{
  "d_model": 320,
  "d_shared_expert": 0,
  "activation": "swiglu",
  "router_score": "softmax",
  "routed_scale": 1.0,
  "init_std_router": 0.0122,
  "lr_router": 0.000386,
  "norm": "rmsnorm",
  "tie_embeddings": false,
  "beta1": 0.95,
  "batch_tokens": [32768, 65536],
  "seq_len": 384,
  "train_tokens": 452900000,
  "steps": 9406
}
Below are experts of layer 7 (counted from 0) of a mixture-of-experts language model. Rows are named router (the router's row for the expert), gate (a neuron's input weights, with its number), up (a neuron's input weights, with its number) and show model dimensions 256-319. Each number is 128 + 24 x the weight over its row's rms, rounded and kept within 0 to 255. Numbers have three digits each.
After each expert's rows: a language model's description of what the expert responds to. This comes from a sample of Wikipedia text that the model never trained on.

# expert 28
router:149164146155172112120113109126116146160148134144116139109141146169106109086147112135099107113109089121122145135083175127142126131138140095141091109131113072171080123109171175122133084093142108
gate0:094140106176155159140109079159151123138121129101119128122127122128144101107144106126134074128111080148130097157132129129153146127132141164172074125126129089125155147127136113106094139115089151
up0:152126089168124154081086135132131161103140114117153123097127120133148122141073126137119143126080092106111100086134122156124121164151114117160101109120092123106171110170107105133124088067139071
gate1:112148159133109128153113124111151141138126177144158121109148138127136128122157122101129058136098125138138184137119137109144121116169149140142130156151139146081083138100160115137152158120133117
up1:172150132140105075112166099141127119136138121120141126131136168140128150130132178111175094131096112098128137149122100100116125136132129106099083115091117138121143138127140097128142143132118160
gate2:137167107124100057150112133109085158118159116128121124105157123110094130127124120138155104103135160154120101160126123094142132140108111133094124101120108119119077135144163147119226162134143105
up2:132164116139156134118143117118165140127115147137155144107138096186138121098173112164154119115147132173119103129123135113161153097154070138127142108102140145147063122057141113115160120135145139
gate3:144177119106108091073129146136111190118115168128114105149115174108154137093169101113148089129124130152162099158161103141109154128110057149139183139103111151134169139111165118132125152088153135
up3:129105111146109113133116128129126128152103103105104161123107123118164106155095114131160148109101138119092133101111170102118142126185145101080140150120118100132135121123089140131118153124119101
gate4:114111102141121124136090093115122136153106107116135129112143146128143132110132160124117115085104145126122122110136127119178155119124122158139125124114130155144123152118144112103133137137158129
up4:147116141126148113145119115083126092150092118104129157163153102109108145173101122111166097135156123191139142142138131134156098109089118128138096163082157181130150119137132144137141117083100160
gate5:099130104172046121162121128142156137082107116134129156095125168112157125129133119162150137079130141156093143115110128119128087147128079080107143156136121138120124098119153137141133147139123154
up5:160126139137162108139097136132120097161158143158111139103136120129106096118099090085109088123104132125118091128125097113146125097122128139132137142143063136102122149130160091143123126137141083
gate6:137140099106140143127168121137152149086097110087149162170101148185108133122127138149164113139081144129118094106120146128136097138111147168096146132120101177142121116100103155151110154133095116
up6:138092126131090142115118119130056105127120138117121105115106109115128145139137111111068155118150098125155121104151171120119105118141138108148097115136104120108119113108122097156163149134143162
What it handles: Full stops ending sentences or citations, and decimal points inside numbers, plus colons and semicolons: Florida., 39.88, 1.22%, ".

# expert 22
router:147131147147182137137105116135134132162136095102112147120141113143100097134145101089089130115158112127080106123126173089146087104157164099143113127149170074167111117105129141123123133126115118
gate8:178124135084130105126101118078098111134142125064129085149091145124111110120144124144130110136125147126160153097108101104130156159126133111137140119112112125108137132119095160123114160130187104
up8:123126095161131106125110132127087129108139122147096124137119112119141109122148139161138115124177126109105125137165087088115104146102116166115126137113099106145051138120148130138088122102140130
gate9:144103162135125124112154142117144192139159106152136111100123118121148164170119157136121132123118129083096138135098156114095161143146134123144138136106102074183149112148128140142142146123136148
up9:088104119133138134120138163081136088123141152178148131138130129086098109117122106148113106088155126130160107132118146126143115100148151138098131098123127127123149141113112128080113109084088146
gate10:130134198130121155154166111130115149099092137150106085153116121130122098155175128133142136156172134147097092183086162173156121089111158155132140142127103155144116066146121110163134210113119129
up10:157171149183101103139148120151102124154098135134134163133115130115118117165132094106114142160134135117107113144136157097105114154109085104123135140127176083100143129156147151143126139126109114
gate11:131149143138081137129100097110120090112087128124135148132105154156117144121128105114135148108100094146142125088135105114136110109090137153139154130109114128153127121113134135116136183080176114
up11:107116099137107157142117151130166114091149121105113085163129117126098137156130139123100132113106128073124145117156165134087082108150134127172161100163091067132140149095135136134121141110130127
gate12:105162082123102110112127105127150114053103174156093122128117105126118133143088139114164118139140131083101145097122179075151114110171132141125135157104167116115103106115143119107158116144123128
up12:101189069150151149136128134103102146152093158137136153187140082125151108149130117110136118151098119130111171103106160150167123139099133163100149105108163161163171080093117118162095145121123104
gate13:083127135151154115146130123113117111123114116107100159148161119165130153121098094110141111136113196117090083150154115095123149128106076103142126137129114156082147116148122113149102166139118096
up13:116163173141144110118115136123126176198165099097122126146130159122128126141114145118114159128090099132121141152127151104071089162141132147131137127154162140129113100124149177140100135172141167
gate14:124108107146111165156133146152105167099126146127113177153174138143178142133124128133115098150131122117138124142104142096152103147135154132151115172122134146173121115096114136132159110112165128
up14:129133108100124107130105160125168091133151098138156121075139125128131119133128113142142128107153158143147160134168113155122090147070110105175101075186144167153127182080124144133192120113114123
What it handles: Sentence ends and family phrases in genealogical biographies, e.g. married, daughter, He was born, succeeded by his, Baron.

# expert 44
router:140141185132218133163099114098113115144128101134119114129150146156109125119135092096102099093122129109127108149116148116175138111129146108111106082139185091154116130123099168112081107149099126
gate0:100158134147159141098179155150137147135135126137119137140093120139138154133127130150095116106113155127119154157136118135174140112139135118110097169137143148162148100164115097137086151098125122
up0:106101131173118114122105107118138123163162152140101113087146123126117101091126144157153114133132118102121100121092134138111140082121148123068158114126147170117150133109141120127148116165144134
gate1:148117124096105139085124127121132146131078122098120154122093111130142121116128143156158141142150132141111150138115095158146122119150059118146120116104089144074152157132168123146126128125156130
up1:096125131143144077129117129119210135134114128122101131149089175120114133107136100132121134106109112089121108103125137140124146159151176157141171134152123130135167105136094107140181132168111151
gate2:144128138147146125133121171137119147112141134176166131120132118147104152125117163151117130129127096145106094133220148135128131148125157102088144108125145133102137127133119131087176096133106168
up2:119152128082068122091104113120117113146147163095115126146105094124113111109135159117126152111131091133067139138079132116112128107104151165119138098154109152157132153121151120116091159144166115
gate3:126182131127109133158127091144141120100121128099160121135158127154145110107107157093129153143128139177137097130161098124178139124129107173120153125108135125109114130147141116114118103128081136
up3:129134134125111133139123129137082130100128123122121157128127118187112135138160071098108109125144092197113112149141122110164119114126150136103146138188148111114133115191117137104116176143119152
gate4:147126129165137111117129134105102152100156124138122107123109118105110160123134115081127133157114153100151087094100161137112102133128147105140122200153161119096159142120138108110138169142115111
up4:115099145159132076118141096169141150133099086126099130165137165142135150132124113139082092131146132127160149077119126150102129090135146139163148131142085079131131070112116129161083164124125141
gate5:153113161153094178131121134124097123124116102106100107132122155170115164108140115123111110113136137099104145097090104124120156134146137124111135116134105095117128126098141086140076153120151123
up5:174161139137137141104154096124117166152156149130142131045099159068136121115129097120135183111129117158114166117144156123128121135116080123099146126152120166114135157137133151129118097133139134
gate6:120106161128144132076126130084156140111125083136128068112112126139151122115151118137121102125157123134102158127121152160155159157134141135121165092125134124078134145135191119101103136121145127
up6:134134131173147101162132118112164094121141077147120144189157129123117144135144124148109154085143141126122104142101114142118089140119162143131133123196128132140137141163120157108115121127142145
What it handles: First letters of foreign names after country codes or pipes in sports draws and rosters: | HUN Gábor, / POL, | ITA, | FW.

# expert 14
router:115144174130179163146085152138097105191154094136107094113125137182134114075137109093124144109158112103140161126130156115150120104156133105143131123152111120153108163144136148069118094108144103
gate0:172162176146119129131153169163137121104125118142139143100147115114126151137142109120144136110151117121124122126184071134151172175170124110137105129117166109157115144170147159172114127115100144
up0:104138124121126136125120081128151128144135137113149123162108147142179131107134134160102116124187142169167095167118112110128112114139101091098123107160152111138119123177111079160105144147086100
gate1:112094131117137120109111108116119094154115141143119072140123085112102112135137118177111126157126107086119155146141111137150139160101124160141131096142140095155101171167145131102124171129110134
up1:140132180119114125129162144162105093146114143115131130109100142133137148080156162113137150150166132108107105115134141133150138105103131109089151096134135153161108174135117095171134121154123140
gate2:137157137104139112118121105141097141104141161109116153083121133130130128126138160113131092147089142116111156117118113156128141111140158151174113104112152151162114146119134113108146080091206137
up2:112143116174113149147137163135169170140167126098136119144118143114111125153129099148133113131117110131117115128106123128109131109135080103098117131133123109140136120107131147125117100109097188
gate3:163169140101091130132128142085111123106115059135146108181151136109128146167128125093144097127096118115139103124091117150116115127108154051147082101093140159155138098145145106160162141163129150
up3:121099153115135138078142136068150125141139122144127108108147141075115099168126128083118132109140102144100096119136120165126171130103135124151094117147098136078123175136146142160112165135091137
gate4:127121094129120166130110104119122118168129113130108133154109116159108131141156137126120155144175123124102118153101170126109158125136142110139194159144113132135144154165153115080125137135141155
up4:135134120147139143113099137130132154190126132152121142095118137126183104065134132156133102164158141111078126133131137142113118116108102181133158131087169102159101117108124198120160144143110107
gate5:133131154154143146147133135127144126125085080130134108120117122133187196106146144144123122118167080135114136129153113141123121124122149118143114138118120178095112151145118120159121112157143120
up5:102139100138128131088091089121099133154082118089143096061124090120132158148197118160115131130151126168107157181095130149124167168131125141177111077129098118159081121136128118159132137149119153
gate6:110127145109095118069108159161175122114120131137126122097133116146137168132107143109130144145122138107126102129133091159161094080119128169127173128133101140152180136110136109123150101107160129
up6:168127165112175162107099113147106109177119135104111127133112108120142139128109147143121138145161143159126102143173151080129134099104119128122124081095173074125083150130125131126146103089111168
What it handles: Inner pieces of Asian, Arabic and African place and personal names, e.g. Kashmir, Karachi, Kathmandu, Madagascar, Khan, Abd.

# expert 1
router:158140135168190122144079140131117113142128119136144144113123131172135126120118147110072105117126078126103112139113143122122127123159122105137108096160138107134102117077112129119088103112139104
gate5:103129113138145138112114094158140135075160121120090134118128133149084110099184107124163077179119149170142068133138114112157124132158147118117151120139113126174189095132100143123147093092135136
up5:115088133108113136172117147122166127143138161127111155105133138133153125146119125147164109136120106102132140113144069118077104151135137154149153115157149117142126130118097135099121136083172101
gate6:150126177157117119120135084130157111141095095183132137126142127075149134147093174134162173121116119108094127126104134127133132097112138117170124125161163146091132098121122093161129124141125106
up6:114117125135080168116147152115137111155124126073100145169084134165159113171121118125099163112135141144162146094114151135143191150128130144124123084119089136108113158155134125154125160111116133
gate7:124133117143132089161096157165108165137144102142160131129095151131137151113131134131106151109153113112124146089123120146151136128100180118146167145134101089140071115119131097066133098122096091
up7:148132102110118170154119141085105120132135103130113127098127153136129148133103138095092154110102129127093126131197111121119087134137109091174097116170139168094135175124122123100113173142106098
gate8:094153108113115145143113086140148135131156148107160123112134119134129125134134143138101105115122125150155085110123099132103133117186103107086166137123128119114120141194121118111107108132110137
up8:157100151124125102127116159096145131146122126111121097097126139165142130163165083070126155102110119126117116215134147119096117099133137170156157104145155072050148112110138147132139161106139141
gate9:080132126152111092153104147094146145144150137155182148090139115138108183110115086142131067132105115164132135180122135126140089086116119129104120121141099153109152167109163164110122108151123155
up9:128112168148112119155101128142163100143157127102142114138105132152111145127096154098129134100143113119111136146112131105136182121092085120134122117141098074167156100134083122146105160149097098
gate10:129151096139077061121147127158155157108121142091108127120166135171122127181086097104128131141129151123139087096137133137160125136152084139148105096117093128110169141096145136101193133112133117
up10:134096121130116102101139146103124094113089134170109113155154114112154134153134149113110118142140137065153148161128157144101113130129077117146133153135124146180104114133109168123129156108112177
gate11:146117133127114109098143129115127140134153156107118152095142104146127128133153075154107088096129111117079118087130115138121139138145183115091192108167116149099074153091110081090089124112119116
up11:127126118146078082156151124144134106116158126089097135120133103136159117161133109155123111100135118162103122113134157142108118179121125124132109075148112129105121118151136093140146100110118132
What it handles: Separators and digits inside numeric table rows and coordinates, such as league-table pipes, percentages, degree marks, and minus signs.

# expert 8
router:153139175139167129146083151124128106151136114113119084143133141160096105095159125106101154118135120106128132139115170125132096122178113114163118120156107117165076156125130153095112108130165101
gate0:136104109117158099141099090137152157141154148114099144116103151104119114100108114135132135178154076125113128133131146110114117120138139133139125146147124123144112136149143133155068154158131121
up0:140121095121122157173158135100125149110116175177070141105177090096110128129119132127153144121127125118111126127137157129123141129103110115143105145094117116123137134143127107124143163178140121
gate1:117139101114133107112120158151098122112147134126159141129114136132084095109144144121148172133175152124116166135160127142116111154125134115132146142119105133133148173130095097111091128107190129
up1:181144095152116134136120126144121093149106143162133099155124149110113155161094123136105154152095129113134121093117149100143078112148162140138156163109117128151146151153117145140103114114125105
gate2:095137118068130122154135157126111134099139163129099093136147142171079126140164149137140137178110127132156112105090124119110111145086135190131098147090137164148101154092146145156110111132171115
up2:125148172127158133164099144161152133127125148112136174122108144107107103129119158154151159158110147134134136126125163120124107192088157101117129129124145134116159144152092112104166106135142118
gate3:110098145092126107130121140088151113104121125135099112133133138140122089124166102109140089115048150117130141119092150116078152140103130140121100128139111097112107097127129138132117135093124175
up3:180111124153099129108122084144101110200148166129154109114103152118103122075158096091084169109132140117127135153156071131088139105156140117136137146156140127126137064115122119136097139118146099
gate4:087116113141113119064069121165101148156116120123104114153096156151128125130121144159152132134116105119142171156171135146156108118116149167099139134109111148132109109094088151119111150132148106
up4:133113127133147091117108123145134136078144147128130098155153148125115130114153144120110117172128164062119122148086120126113163124102116147077150146161137124093151132130095167089145150173190107
gate5:060138153122158138128131068129149166139069111110139123114134115125156169091146120099172128119135131093110134110204086106084142117125103128135075156119095077126120065115123166155118144134151089
up5:144143115154142154134107101117133130123131150102097134150114126090105152070127155147117117123093139119145141131121117193136146130152102162114149175140123115136078133128135108104139128126157138
gate6:107094135131120117145106125141110108082126152125124158096139142154122118123129147159106134102148157152088131144141117144117073108151172157149155101176139134124171159100139127126136185162151122
up6:155131094132131113124118099135156143131126115123086128105161155120119133157150104131139038133059147129114154158108108158088129095088131124121148110133184150090153108140126139099123127094139147
What it handles: Word pieces inside Indian, Arabic and other non-English names, often after a first piece: Bh, Raj, Singh, Vas-ud-evan, Laksh-m-amma.